Below are experts of layer 2 (counted from 0) of a mixture-of-experts language model. Rows are named router (the router's row for the expert), gate (a neuron's input weights, with its number), up (a neuron's input weights, with its number) and show model dimensions 0-127. Each number is 200 + 30 x the weight over its row's rms, rounded and kept within 0 to 999.
After each expert's rows: a language model's description of what the expert responds to. This comes from a sample of Wikipedia text that the model never trained on.

# expert 6
router,136,230,223,195,249,217,239,188,212,241,180,206,142,192,212,189,193,231,239,239,198,220,182,186,159,191,174,221,187,239,244,189,198,232,251,159,154,167,218,250,194,183,154,212,198,218,167,213,259,205,195,194,202,235,172,223,224,169,234,273,195,183,204,177,200,186,212,211,203,195,219,182,192,193,180,210,162,224,128,222,197,212,165,156,114,240,178,166,221,216,210,219,191,190,257,258,205,192,116,181,173,225,204,189,190,227,207,217,205,194,200,196,125,190,232,213,173,188,219,260,179,222,207,229,201,247,201,215
gate12,158,209,216,172,207,206,236,166,140,193,203,243,182,241,188,185,232,217,258,213,183,198,250,176,186,197,176,197,207,211,214,187,206,177,173,214,185,185,218,237,203,156,151,194,187,212,192,172,210,172,185,193,214,193,205,280,239,221,199,157,121,229,153,194,165,194,149,181,192,237,199,213,247,191,156,207,216,153,227,179,203,154,203,232,195,158,242,182,202,200,184,220,262,233,217,185,214,255,178,280,205,203,162,211,194,154,166,240,224,196,218,226,179,194,141,199,191,222,209,191,223,244,222,187,160,173,117,207
up12,158,173,211,145,210,213,199,221,246,197,212,167,247,203,234,153,190,246,225,215,207,230,204,180,220,178,208,211,244,151,247,193,236,199,170,161,156,181,194,229,203,228,149,236,206,233,168,131,214,192,193,229,181,215,212,201,229,219,188,177,175,207,212,226,186,202,123,250,244,190,185,202,211,215,184,222,231,190,194,266,192,191,222,215,230,239,215,162,244,195,159,166,249,162,222,253,217,228,208,181,243,184,142,190,223,139,185,175,210,197,219,174,195,186,192,181,239,209,178,246,120,221,141,181,186,204,189,175
gate13,181,229,239,198,202,199,270,223,171,228,196,210,243,173,201,193,229,184,152,221,202,194,202,157,235,138,197,184,251,174,205,216,198,224,247,197,259,226,172,209,222,163,184,184,179,190,258,191,239,198,203,244,272,203,187,190,171,192,263,219,229,204,148,213,213,186,165,222,187,227,184,197,195,218,135,201,165,221,207,205,184,276,208,136,224,196,199,190,141,147,153,186,211,190,228,241,230,211,158,183,165,205,198,187,248,236,204,202,162,202,219,191,218,197,164,171,203,218,200,207,239,271,201,252,162,205,191,228
up13,131,211,187,181,175,248,146,181,188,167,217,213,182,231,234,160,230,225,222,158,218,195,231,198,158,189,129,218,208,153,204,190,183,229,209,188,205,198,175,228,174,250,130,224,223,191,160,182,185,201,189,242,158,133,200,232,223,174,199,169,198,236,234,228,148,175,172,193,189,152,277,177,161,213,186,170,241,166,191,187,247,215,150,226,216,184,195,240,197,185,215,195,210,197,236,190,199,198,219,237,198,230,176,222,153,184,193,231,225,206,179,204,152,215,213,232,234,159,217,202,190,134,254,169,197,199,246,224
gate14,163,211,218,214,235,194,190,204,242,208,196,198,171,178,184,215,263,157,235,214,266,204,184,142,190,171,220,202,217,185,218,151,173,228,207,185,140,181,136,225,145,208,172,158,174,191,171,210,203,207,204,145,209,220,197,213,222,193,184,228,215,244,220,236,200,285,243,247,255,189,227,195,149,175,194,183,227,191,136,213,174,211,187,234,153,201,247,208,228,193,217,157,145,206,231,216,234,173,200,196,189,170,187,204,170,201,227,244,230,201,210,189,139,197,220,165,210,161,226,205,149,182,153,187,206,211,227,244
up14,191,210,195,167,230,215,231,194,137,245,151,195,189,190,245,248,271,260,229,206,221,210,210,169,163,230,212,164,216,182,210,155,167,250,186,194,164,216,194,157,184,172,212,223,177,262,184,214,219,184,165,179,210,172,181,233,221,195,201,229,226,165,153,230,194,198,200,199,205,224,180,218,173,111,219,226,178,159,156,192,184,190,154,176,199,129,234,235,221,228,230,198,189,220,235,207,199,181,168,148,271,190,191,155,175,215,205,204,198,213,222,219,178,186,242,206,223,191,162,193,210,215,263,165,175,227,245,178
gate15,224,201,220,185,229,166,184,175,208,158,200,211,199,184,238,130,179,151,219,241,217,187,182,205,150,167,198,196,249,218,211,173,188,161,234,179,264,210,215,180,234,165,194,171,224,204,221,210,227,225,199,217,209,280,165,211,188,138,201,226,221,228,209,174,256,165,195,207,211,203,216,197,178,169,208,188,218,210,135,238,207,230,233,219,167,194,106,207,261,167,136,205,252,196,241,229,260,232,174,208,178,219,224,168,232,187,177,196,199,187,215,205,190,127,197,170,200,171,174,234,224,206,172,195,197,205,164,187
up15,295,201,217,212,222,200,208,223,203,165,231,187,172,240,203,303,182,192,178,205,196,253,204,227,217,246,229,212,185,161,204,195,156,192,177,239,241,210,218,239,213,216,211,211,176,161,198,185,176,210,199,207,176,199,239,191,199,215,176,245,186,190,179,191,280,208,183,168,149,167,184,167,223,149,235,185,241,163,197,199,188,193,266,174,202,210,145,189,179,199,187,181,233,206,171,220,208,206,195,207,188,223,184,167,159,165,172,234,238,222,213,191,213,201,213,253,196,176,194,138,237,201,215,238,127,243,168,154
gate16,169,210,215,188,203,131,183,189,212,142,204,256,178,155,158,219,149,221,202,164,189,244,278,184,157,192,186,235,184,224,185,228,203,174,264,268,199,156,184,276,236,170,173,159,220,101,200,228,218,235,191,166,225,215,173,215,188,217,241,198,188,206,183,157,215,165,213,186,194,210,195,183,215,179,224,179,202,205,215,160,173,230,193,210,192,200,204,197,222,137,200,196,178,234,195,205,168,168,212,223,212,232,191,220,194,190,159,183,189,125,199,191,225,211,187,218,202,197,214,186,180,162,182,217,222,235,178,269
up16,221,193,222,200,199,193,212,171,243,174,185,231,182,183,196,190,180,161,211,184,208,168,209,192,197,179,235,228,189,209,182,222,191,203,172,255,213,223,178,193,186,170,142,167,188,203,224,210,214,234,183,143,201,165,163,190,191,153,251,206,248,119,200,257,201,262,131,237,171,286,227,218,187,195,169,208,197,243,180,227,152,200,174,220,209,119,192,221,207,157,191,205,228,185,210,166,208,205,231,198,228,218,178,217,242,195,223,221,195,200,198,203,165,194,231,254,234,171,189,265,141,159,212,164,157,194,229,222
What it handles: Inner and ending pieces of ordinary words such as -ed, -ing, -ted, -at, -ip, as in compatriot, recipient, handling, leaky.

# expert 12
router,200,232,203,166,252,130,178,197,217,197,201,224,151,232,218,177,241,204,182,213,221,274,191,171,203,246,209,156,210,218,197,190,249,184,171,189,143,117,181,203,177,193,194,162,198,224,207,149,290,249,184,183,218,212,235,255,244,207,203,258,194,188,219,199,235,177,207,176,203,195,226,206,212,177,194,227,242,165,164,208,199,194,216,222,163,206,188,187,201,186,161,170,186,224,225,235,212,194,107,226,184,205,140,190,201,163,145,208,180,205,195,165,178,210,234,191,216,181,228,234,177,209,196,172,234,176,169,188
gate1,204,203,153,212,190,245,235,179,207,230,229,208,193,193,157,138,261,201,231,222,229,219,185,174,183,188,216,219,234,244,204,201,229,136,203,195,171,205,220,193,164,232,200,257,187,166,187,162,235,175,224,163,161,229,206,205,181,165,207,187,184,178,176,127,206,164,156,175,166,179,152,182,218,185,252,206,205,162,221,163,167,207,198,161,232,190,177,185,210,275,185,218,202,197,181,157,201,188,165,197,186,155,244,129,190,188,232,227,204,143,204,208,163,176,187,127,273,191,176,212,209,203,221,179,209,179,208,155
up1,245,222,176,199,193,280,193,235,175,217,204,162,181,167,235,186,207,184,155,205,172,167,181,208,196,257,221,160,209,205,144,223,166,189,224,185,217,222,153,211,237,209,226,220,199,201,220,185,201,250,202,196,124,168,191,218,171,193,203,158,218,205,232,237,201,139,259,219,212,188,176,158,182,244,232,182,264,254,161,263,203,156,210,241,227,215,126,193,179,106,196,203,226,197,221,166,219,210,202,190,205,167,197,210,232,171,194,230,149,223,224,215,188,180,205,191,185,186,164,220,169,217,208,207,205,201,167,182
gate2,197,207,183,169,230,223,268,217,219,198,195,198,235,162,210,240,168,216,157,182,167,220,181,246,193,256,200,221,196,149,224,219,158,243,236,240,158,194,265,217,170,169,258,250,205,185,246,202,222,240,202,157,208,171,162,208,191,210,158,241,194,187,275,187,253,222,248,185,193,166,196,172,196,193,222,164,215,186,219,152,206,227,239,220,186,207,207,158,210,234,208,184,179,208,189,292,199,210,158,206,142,223,248,203,208,231,204,225,181,165,220,201,231,225,215,214,158,260,218,213,216,188,208,184,196,215,174,190
up2,191,206,255,176,204,196,173,212,177,200,193,170,179,241,219,181,175,227,163,174,197,192,211,222,219,189,242,224,176,235,146,198,239,162,240,183,258,188,141,237,206,169,162,197,203,176,146,204,185,178,198,207,199,183,274,207,184,188,230,216,130,208,168,213,133,170,159,208,208,220,176,194,234,212,191,244,161,257,247,250,170,140,194,141,169,226,174,181,235,151,215,232,228,199,173,166,181,207,218,197,224,178,170,193,133,217,204,197,190,203,201,192,187,224,220,188,223,238,195,151,181,204,202,176,172,171,275,211
gate3,183,190,234,150,205,212,214,195,236,145,189,171,172,166,256,201,233,252,243,260,229,159,168,269,167,210,180,174,248,212,167,193,207,169,179,173,133,153,182,167,200,222,142,241,230,195,163,148,214,209,185,212,195,162,145,206,198,226,168,208,131,197,184,225,179,171,193,235,180,218,215,193,138,180,207,188,247,233,181,226,178,188,176,134,209,155,188,195,151,210,157,197,197,219,212,216,199,184,160,214,217,228,148,194,164,222,181,164,224,225,189,198,188,216,224,186,189,219,189,192,168,186,208,230,245,204,164,190
up3,230,189,256,228,189,153,157,207,173,192,182,207,192,215,192,168,239,195,168,249,191,202,185,197,193,206,173,202,177,196,186,114,282,201,218,178,183,183,201,177,170,233,208,138,258,236,165,248,191,228,196,189,232,183,227,277,205,221,209,192,219,196,156,199,220,180,200,164,227,222,159,231,158,253,188,255,185,173,201,170,153,204,170,190,204,201,242,233,203,185,179,198,140,179,146,263,179,191,170,167,184,192,191,194,235,194,139,183,160,177,212,239,215,207,198,172,240,219,210,176,242,166,206,165,170,181,203,228
gate4,185,195,213,184,198,149,206,264,173,189,187,233,150,216,181,196,167,227,190,226,228,194,198,231,130,227,187,182,267,191,213,169,183,177,170,187,163,121,165,187,166,244,184,174,193,144,196,258,207,193,195,196,229,178,175,203,215,201,187,191,208,189,198,217,211,208,210,212,143,180,198,189,123,178,213,186,222,232,190,195,233,220,237,251,196,141,200,223,176,246,194,165,195,228,177,243,225,192,163,234,206,248,104,212,198,195,177,178,204,236,191,179,170,238,190,155,203,216,189,227,139,199,204,213,186,199,175,267
up4,213,184,197,244,193,198,184,171,251,205,190,210,158,177,166,142,209,172,245,216,237,210,187,191,182,203,213,169,218,186,200,166,117,143,189,219,265,180,162,213,168,174,174,149,182,118,150,190,201,189,198,188,171,181,118,211,210,186,185,190,200,183,233,199,231,203,213,224,143,200,160,189,202,192,199,168,180,222,157,195,207,186,229,235,190,213,211,227,248,183,229,210,169,210,198,167,173,254,203,203,189,206,183,198,164,152,145,259,249,154,215,205,236,223,185,192,207,205,176,193,219,185,230,160,203,126,248,208
gate5,196,230,213,235,207,159,179,201,230,213,240,222,197,204,210,202,182,177,231,194,259,215,158,240,182,183,208,184,176,230,188,227,167,196,214,217,184,172,209,216,192,173,191,186,174,212,220,171,259,151,243,136,188,191,196,205,212,176,155,211,230,185,178,200,227,168,218,272,199,216,204,189,185,214,193,202,203,166,99,219,145,179,219,226,181,231,157,209,241,219,211,210,204,188,216,195,152,190,166,202,218,149,214,216,200,172,210,156,254,248,187,183,192,104,198,216,182,212,192,203,161,188,181,141,205,258,140,263
up5,224,185,198,202,195,239,209,165,203,209,177,211,179,211,224,176,200,223,178,230,168,194,222,144,231,180,165,230,165,131,226,210,229,201,198,184,207,215,217,195,168,262,188,222,218,197,189,204,126,241,167,211,221,232,193,232,197,231,220,209,202,211,208,215,226,300,258,236,259,215,218,171,235,206,170,228,151,211,250,210,213,174,178,146,210,228,209,184,200,227,246,179,183,202,171,181,216,214,242,194,172,242,214,215,177,254,212,237,184,163,199,210,173,236,210,147,177,160,164,165,245,183,203,213,175,180,284,161
What it handles: Capital letters and abbreviations in sports stat tables and results lists, such as TD, POS, W; L; T, and word-initial pieces like Ze-ro.

# expert 2
router,202,241,198,210,244,188,263,240,252,255,189,215,159,166,194,217,230,188,179,205,199,169,175,172,193,202,218,195,201,225,210,199,222,215,261,201,154,176,215,230,153,220,205,243,214,251,147,238,249,208,203,208,188,247,231,166,268,176,232,259,200,218,155,208,200,191,225,218,201,179,204,181,237,204,202,218,206,184,235,243,208,175,167,172,152,233,185,168,191,198,179,211,228,200,225,237,221,175,105,185,197,193,230,166,242,268,259,211,227,192,199,190,209,184,230,150,208,199,190,255,188,252,182,200,174,179,181,199
gate1,193,209,177,136,174,159,239,260,189,175,220,231,211,196,186,229,214,185,201,188,206,212,204,211,145,196,209,181,226,228,184,218,195,120,176,187,201,227,182,168,153,203,215,221,196,196,213,131,235,236,199,179,159,197,184,181,198,207,180,194,132,167,163,144,231,126,228,212,155,191,186,193,192,186,238,167,179,191,240,200,161,210,176,151,185,184,174,167,171,204,183,221,248,197,189,188,206,219,141,219,189,181,178,159,199,140,188,243,195,209,200,190,176,211,245,137,228,186,160,210,212,209,236,221,123,180,193,134
up1,199,227,173,229,194,250,206,218,227,229,176,166,162,207,209,157,185,198,180,199,165,258,158,215,220,245,199,208,197,210,234,245,248,165,208,204,217,223,125,226,184,218,224,173,202,205,263,204,191,213,180,200,175,175,189,195,162,214,243,155,178,221,218,234,132,154,232,219,202,206,193,161,212,238,236,194,266,222,201,185,230,136,214,234,153,164,187,199,187,169,189,230,186,193,237,177,180,177,194,162,209,200,227,175,212,222,212,189,199,172,219,200,183,191,174,100,238,191,132,217,232,225,237,252,238,196,227,221
gate2,233,222,175,155,226,225,248,230,209,188,192,152,205,170,178,215,187,181,161,186,170,209,152,247,190,200,187,208,246,113,247,212,250,225,211,202,163,189,163,184,116,204,233,185,236,213,166,177,224,262,217,176,214,195,193,191,188,196,197,234,175,216,259,138,212,152,234,194,170,155,182,140,147,204,196,224,193,199,197,195,200,217,217,187,176,245,199,182,201,226,220,161,212,205,221,229,161,179,195,219,166,195,212,209,154,210,214,208,191,243,189,200,240,249,210,151,161,249,236,236,219,168,216,251,182,163,205,203
up2,193,197,226,231,193,198,145,225,204,156,220,197,158,217,152,242,182,226,229,127,211,193,199,183,217,242,190,219,182,226,201,208,242,220,244,253,235,157,229,229,190,168,213,235,190,175,225,176,184,235,220,252,222,245,264,225,198,155,210,204,199,198,135,216,180,189,136,169,205,197,196,185,241,183,211,212,196,213,255,178,242,150,213,190,181,216,140,215,214,135,240,228,261,199,201,185,208,202,236,194,231,240,198,247,248,196,178,167,181,181,206,195,180,180,155,184,263,156,174,184,214,178,216,202,218,197,208,160
gate3,255,200,232,176,201,206,264,210,261,206,189,237,194,247,240,220,207,199,210,261,213,191,164,176,202,228,243,241,259,188,186,200,223,167,233,231,137,169,218,158,148,269,174,235,187,197,209,151,208,213,188,212,206,184,233,209,236,233,237,211,183,246,230,151,147,219,253,206,220,210,234,175,152,163,226,164,198,226,200,222,207,191,177,134,164,191,182,229,178,186,204,185,205,219,218,243,202,168,130,157,232,214,167,195,188,174,178,227,207,212,205,196,160,241,175,180,194,180,185,164,218,188,243,200,200,219,210,176
up3,216,210,208,227,222,209,257,203,238,217,184,187,199,206,224,226,196,178,216,199,218,193,226,210,183,193,169,244,207,213,172,120,210,238,219,188,132,190,194,216,98,210,232,229,222,229,143,240,218,145,197,196,203,221,211,201,234,204,240,181,232,219,253,139,162,166,187,172,244,185,195,266,133,200,196,197,220,151,206,198,165,203,194,136,205,177,218,210,193,239,215,210,163,198,220,232,189,171,211,187,193,185,222,182,257,183,206,192,199,198,197,202,145,159,223,192,234,172,220,220,249,143,212,221,211,153,243,172
gate4,172,189,218,198,185,184,204,217,183,210,202,256,197,190,193,253,195,182,263,222,195,136,185,206,154,152,192,225,285,193,199,174,207,196,249,162,162,141,207,228,215,265,176,211,183,151,150,204,221,243,213,184,239,210,209,202,241,178,231,210,203,194,148,172,165,231,220,222,222,208,229,221,141,183,156,139,197,169,174,222,195,237,189,206,164,151,185,214,168,175,230,184,163,219,211,235,146,194,171,236,208,214,170,242,226,200,188,228,235,143,208,157,218,203,192,199,191,242,175,228,227,240,215,229,182,198,185,240
up4,150,188,112,229,203,249,152,156,194,184,192,215,183,152,215,185,155,248,268,204,182,201,173,220,175,209,168,185,150,187,197,251,149,149,177,187,206,201,133,257,213,202,170,215,236,98,160,192,165,207,196,242,164,180,177,158,210,211,205,191,212,220,185,219,185,235,153,143,161,187,202,184,252,195,203,210,232,230,176,181,205,156,197,227,193,207,189,207,184,226,219,227,251,222,198,139,184,215,211,179,199,193,189,179,178,235,187,228,213,144,202,198,195,207,221,198,206,239,188,185,176,181,181,182,189,188,197,175
gate5,194,214,245,243,236,147,193,223,238,222,192,178,232,174,211,210,184,161,198,195,201,130,143,250,143,209,229,225,191,250,163,196,227,240,167,242,191,166,185,221,213,221,266,231,281,143,148,203,220,218,188,208,160,224,259,178,198,206,157,229,197,232,160,172,157,178,289,184,188,231,160,189,179,179,191,194,168,188,193,238,229,207,182,184,215,175,193,188,198,165,227,231,177,194,201,240,223,174,159,163,190,213,232,194,212,191,227,194,180,162,182,235,257,216,205,180,233,200,186,181,201,186,219,207,206,221,171,209
up5,170,186,215,160,176,221,230,183,236,202,188,197,229,177,287,202,193,271,190,203,201,177,206,232,185,193,151,210,171,185,240,236,214,171,220,187,169,204,185,181,188,188,180,142,142,182,171,163,163,172,201,245,225,165,151,134,173,218,142,126,219,194,231,178,245,187,167,213,186,150,228,240,204,161,192,192,192,256,209,172,191,225,224,174,220,185,208,223,223,215,211,168,207,211,247,179,215,231,237,173,207,164,134,168,181,180,182,162,227,189,236,187,180,219,155,192,212,236,161,228,173,200,170,196,159,187,222,228
What it handles: Short word-ending pieces that complete a longer word or name, such as -or in contributor, -i in Iraqi, -an, -es, -ur.

# expert 7
router,157,247,188,204,271,189,237,186,204,188,196,237,171,164,235,168,168,202,220,207,153,190,222,189,212,233,195,194,174,209,217,230,238,206,179,175,231,160,239,266,207,192,200,232,208,189,188,215,243,244,199,247,186,251,254,199,211,196,314,245,192,196,192,156,193,201,185,144,214,188,153,205,258,147,217,205,184,196,190,234,204,152,183,192,184,188,211,130,206,167,217,206,253,232,247,214,205,185,161,191,186,198,241,189,211,248,221,216,194,180,201,186,159,217,164,215,224,213,195,232,166,229,196,189,219,208,140,192
gate3,229,209,251,201,240,194,179,222,178,240,218,220,201,163,207,196,184,195,212,232,178,172,197,211,270,187,159,169,269,252,186,234,203,188,187,256,183,141,208,163,144,242,168,182,217,160,199,181,220,233,209,182,203,203,173,184,227,216,191,161,156,219,195,126,175,156,197,198,194,226,214,217,156,143,167,189,255,171,223,207,216,205,161,170,192,188,162,173,185,170,188,156,224,276,192,206,195,166,150,189,191,189,190,207,193,262,150,241,229,203,157,171,192,235,253,193,156,178,231,201,190,207,168,194,220,201,179,205
up3,242,221,176,176,196,182,265,159,169,181,188,200,170,184,164,214,231,194,217,230,194,217,264,186,156,209,217,166,185,225,257,233,201,235,202,185,199,213,193,184,184,197,211,189,222,223,166,232,219,162,198,222,203,153,159,170,187,237,225,141,224,178,236,201,196,195,275,251,211,175,178,243,210,148,195,181,211,120,234,240,196,171,191,170,157,244,224,229,192,241,212,237,196,174,236,255,155,183,190,215,156,174,223,179,230,172,203,184,238,207,197,213,160,173,229,153,156,199,238,228,232,173,205,186,215,155,246,202
gate4,163,174,202,236,206,168,178,198,237,213,201,237,139,243,192,260,182,149,235,263,196,191,226,215,146,164,150,224,241,182,168,185,239,206,227,199,193,143,195,241,169,243,188,251,164,181,182,159,199,212,201,196,226,240,154,178,218,200,243,186,172,184,145,210,148,175,193,242,244,175,237,178,133,155,208,169,221,253,201,235,218,212,216,220,212,213,189,224,170,201,230,223,182,194,206,232,184,191,158,240,202,192,168,223,204,212,167,209,209,174,224,179,237,223,171,215,241,248,176,207,199,169,153,230,183,229,176,234
up4,205,199,180,233,204,261,186,208,233,226,196,228,186,161,210,177,180,180,248,224,195,211,212,215,156,230,215,180,226,171,209,209,143,268,162,215,235,196,132,237,161,234,186,228,185,125,179,181,168,252,201,221,198,276,158,204,209,235,224,242,214,261,197,191,175,176,149,169,198,215,203,202,224,185,187,139,174,180,183,168,221,219,182,236,180,208,192,196,259,245,196,214,178,218,184,197,195,189,206,173,230,179,224,232,184,191,185,260,214,213,219,202,188,212,169,238,248,231,172,134,171,185,259,210,229,162,211,215
gate5,177,183,187,189,199,145,114,234,206,236,194,210,201,196,258,211,186,196,187,248,259,158,174,219,116,236,155,258,156,255,179,252,198,164,206,234,214,183,195,214,236,189,199,219,207,189,192,211,202,165,206,187,221,241,243,200,201,226,139,213,178,201,191,203,200,244,199,187,187,173,174,204,175,178,159,182,223,186,141,218,248,177,229,192,153,172,128,213,215,200,181,189,175,171,242,199,190,185,189,253,193,154,198,184,157,184,249,161,230,188,170,235,234,159,250,169,209,218,203,209,218,175,199,199,174,185,189,201
up5,191,222,175,246,209,183,269,164,211,189,196,246,241,200,185,165,229,237,170,253,182,196,172,188,240,197,224,115,237,203,207,241,218,244,152,173,193,197,202,198,164,195,233,239,230,203,221,166,167,212,202,162,226,159,178,196,202,192,198,169,180,240,149,176,193,210,257,173,233,210,221,202,255,187,213,189,127,187,201,159,182,190,205,183,239,230,180,211,146,201,214,177,212,227,232,243,184,197,225,187,236,229,146,212,213,226,186,209,198,201,257,167,138,241,170,145,201,212,248,152,205,192,207,200,170,227,213,163
gate6,202,186,188,219,233,163,243,161,234,189,193,210,217,228,182,135,176,155,201,212,180,209,198,138,222,180,181,214,215,177,183,203,214,176,219,250,193,187,219,231,161,198,223,191,163,195,140,175,212,232,183,264,223,161,170,243,231,171,219,219,176,116,239,258,254,151,218,204,195,217,129,186,256,213,213,192,261,229,212,198,235,192,192,250,220,223,208,152,257,173,227,171,229,182,175,151,174,207,213,231,233,214,179,205,163,164,196,243,180,158,198,194,202,235,184,201,198,232,170,199,227,183,193,204,168,172,226,207
up6,200,213,246,198,197,120,155,229,171,159,218,156,246,215,185,157,188,209,256,154,198,171,252,266,216,217,194,172,252,210,248,212,235,190,160,183,206,180,205,198,176,220,180,177,244,207,144,221,234,275,194,129,192,205,210,195,211,195,181,249,210,223,210,181,207,226,255,230,190,231,245,191,202,172,212,174,194,183,297,214,187,201,187,202,201,169,200,183,219,160,227,208,220,204,176,234,187,221,192,234,195,187,158,182,201,190,173,185,219,207,203,166,186,169,183,148,165,197,188,147,168,183,180,171,256,217,207,216
gate7,225,207,182,158,224,193,215,221,224,209,187,206,266,192,195,228,174,246,225,284,205,180,169,182,190,179,242,183,241,181,186,239,205,140,201,209,203,228,165,193,194,189,248,150,180,203,194,170,217,148,176,178,214,183,156,229,192,212,207,200,206,219,183,170,229,156,187,234,170,240,211,239,236,150,280,184,146,183,226,199,168,233,203,188,151,238,127,167,188,168,156,196,165,226,207,177,148,207,232,238,194,248,195,187,235,190,159,245,162,198,182,174,190,180,196,247,222,217,205,189,154,230,208,206,190,165,170,209
up7,219,206,189,206,197,159,194,198,214,169,196,210,195,175,179,171,147,253,211,217,195,247,233,263,170,235,195,236,190,178,195,242,218,168,195,195,204,220,291,141,179,238,186,202,277,189,197,205,195,190,187,224,166,197,159,177,192,235,227,200,190,171,213,169,166,156,130,239,228,197,170,200,274,179,240,207,182,233,205,207,223,164,189,217,218,228,197,233,214,171,175,173,232,207,192,237,153,243,217,224,186,193,237,181,223,203,217,244,222,198,199,230,189,204,211,194,198,177,238,187,232,218,231,145,239,157,128,260
What it handles: Middle and final pieces of split words and names, such as -ugh in enough and through, -la in Kampala, -ine in Caroline.

# expert 8
router,194,242,174,176,253,159,209,201,205,199,205,224,200,203,250,189,219,242,193,237,166,222,203,182,215,236,194,197,234,172,240,203,208,187,200,182,202,178,231,182,205,208,186,190,227,203,174,177,242,219,200,194,167,217,189,204,210,208,239,229,188,216,216,165,185,218,159,162,222,182,216,215,225,164,281,215,168,180,115,224,166,183,130,169,200,254,147,220,209,203,135,177,231,229,255,252,185,189,162,180,176,238,230,221,184,226,168,237,245,242,203,194,144,202,225,174,206,206,189,272,180,212,234,177,191,262,145,178
gate12,156,160,175,180,203,171,196,194,229,239,208,197,135,224,198,224,174,222,208,233,194,188,259,227,214,175,211,156,185,231,194,189,201,126,198,174,176,183,234,199,219,175,207,232,162,165,138,177,213,143,189,204,147,142,208,241,192,176,249,231,216,163,183,196,167,158,157,244,214,233,158,216,276,156,229,202,246,208,192,162,207,219,280,188,227,158,211,200,192,187,203,203,225,207,184,178,160,222,173,226,183,222,192,219,208,194,191,237,215,187,237,214,200,276,173,197,197,255,226,166,244,211,176,194,222,204,184,213
up12,165,219,195,159,214,203,156,167,230,212,221,166,231,242,220,234,231,221,205,183,164,229,197,205,223,178,182,167,219,181,225,215,175,136,212,197,167,183,170,207,212,175,213,249,241,227,189,216,214,213,204,161,192,212,192,174,220,201,223,221,205,200,186,176,189,139,222,185,210,165,148,153,192,199,215,227,201,180,206,195,158,203,200,226,211,255,249,258,191,217,171,210,246,180,177,207,204,211,181,166,169,207,196,177,170,196,138,200,232,287,235,217,192,182,235,214,147,271,206,176,150,179,127,159,258,264,158,187
gate13,200,230,199,150,209,168,253,180,138,200,206,241,167,183,186,206,193,138,168,172,202,207,195,158,258,189,223,160,224,153,241,248,217,138,200,234,196,227,180,220,215,164,269,220,194,199,195,216,230,231,205,193,240,186,204,247,173,160,227,189,192,188,166,225,217,170,188,210,184,187,177,193,187,187,216,202,198,215,236,185,169,168,234,168,230,205,172,208,187,195,127,223,170,221,178,181,227,213,192,183,188,199,171,210,241,155,236,271,189,220,223,191,211,170,256,205,187,222,227,212,266,206,184,242,111,247,172,219
up13,111,191,165,203,186,231,185,186,205,191,202,178,208,214,206,140,207,204,206,220,197,202,190,203,122,188,120,204,209,167,160,150,195,221,222,182,157,185,169,149,216,252,109,216,231,188,187,200,199,190,180,229,194,219,176,163,210,237,156,185,216,210,214,195,175,196,215,191,230,182,231,188,158,189,201,203,244,230,153,215,211,202,158,228,215,177,191,244,218,227,189,146,197,191,243,166,179,219,240,213,222,224,191,213,115,204,184,181,229,204,199,187,148,260,200,154,179,188,207,184,181,186,143,177,162,192,254,197
gate14,210,212,218,242,242,165,147,176,211,226,183,215,181,192,227,164,217,198,210,202,257,262,208,161,238,184,247,193,202,203,187,98,212,229,172,184,178,193,198,174,188,193,225,145,228,232,196,223,211,256,190,207,198,243,201,249,247,222,207,238,229,238,197,211,215,223,199,222,193,159,213,212,121,182,238,198,221,234,118,228,237,181,174,224,191,210,258,196,196,199,174,188,227,184,248,190,242,209,176,208,201,202,196,206,181,224,146,212,200,232,206,211,215,184,188,152,207,180,192,213,145,196,187,190,261,261,180,243
up14,168,206,212,211,230,148,189,205,193,193,196,171,211,215,217,234,157,236,119,241,187,203,185,264,215,202,169,170,182,156,188,200,162,213,213,176,232,210,157,204,232,116,260,186,200,170,190,258,210,239,196,224,167,155,196,191,234,202,209,229,200,190,235,179,194,213,175,143,215,180,192,224,239,152,240,163,189,244,190,194,206,188,239,206,233,181,229,272,164,228,193,177,218,206,191,205,185,214,172,168,221,199,169,193,160,230,189,258,226,237,219,177,157,227,175,168,202,241,191,228,190,131,178,185,251,185,235,180
gate15,212,208,207,153,264,193,149,240,237,181,190,188,173,194,196,247,179,168,262,245,205,159,209,162,162,207,211,231,206,203,218,168,178,177,175,183,276,205,140,216,204,218,225,167,213,180,207,162,211,141,199,217,193,196,269,229,169,193,209,242,229,227,169,193,162,233,225,213,203,191,195,188,163,216,238,202,204,170,137,227,200,203,242,199,158,169,174,187,234,222,224,224,187,185,208,228,170,194,159,208,211,151,208,189,223,246,222,196,241,244,206,171,224,149,203,165,220,206,176,267,221,173,182,165,261,221,167,161
up15,242,212,215,212,204,220,234,204,248,162,219,193,224,206,207,231,156,214,209,139,206,240,183,222,220,250,182,232,163,185,179,256,171,134,175,179,200,193,211,250,232,159,180,180,197,114,186,161,187,187,192,270,184,232,216,244,166,206,150,253,177,217,208,208,242,196,195,189,184,169,208,159,228,184,174,231,202,219,179,213,137,183,225,241,156,226,161,163,205,200,179,216,199,182,167,201,224,219,171,193,167,236,195,189,195,170,167,153,205,217,194,227,249,205,212,244,163,136,230,166,208,178,223,226,178,244,167,192
gate16,234,193,191,182,203,117,270,200,157,147,199,235,175,202,183,225,218,195,218,148,154,169,239,199,152,197,187,175,149,174,207,236,222,250,217,200,215,178,215,230,209,207,253,134,206,213,212,194,238,204,202,175,201,209,179,257,188,234,250,242,223,173,158,143,224,208,216,156,197,174,200,186,191,213,229,129,184,226,224,236,192,253,149,212,226,189,208,200,220,186,193,180,192,246,210,264,175,210,192,215,169,211,169,211,261,169,188,215,202,191,239,217,207,207,183,194,198,208,205,237,140,136,195,183,188,192,162,216
up16,256,196,173,136,211,244,257,198,255,172,203,240,211,258,220,211,213,187,157,206,189,185,192,202,220,215,162,233,221,165,205,245,203,250,159,218,233,174,197,206,177,196,166,212,224,178,283,176,219,228,208,188,211,144,123,199,191,168,225,222,247,158,201,205,228,206,144,221,191,173,216,175,207,175,205,201,185,224,196,238,129,166,183,276,204,167,205,197,186,162,243,197,187,178,179,171,217,206,235,224,202,171,173,164,143,199,165,223,185,194,202,189,204,221,187,247,225,231,158,175,158,240,207,194,171,198,200,188
What it handles: The word The/the, plus word-internal pieces after an initial consonant, like t-ight, s-ight, sp-ark, T-ack, Ti-ng.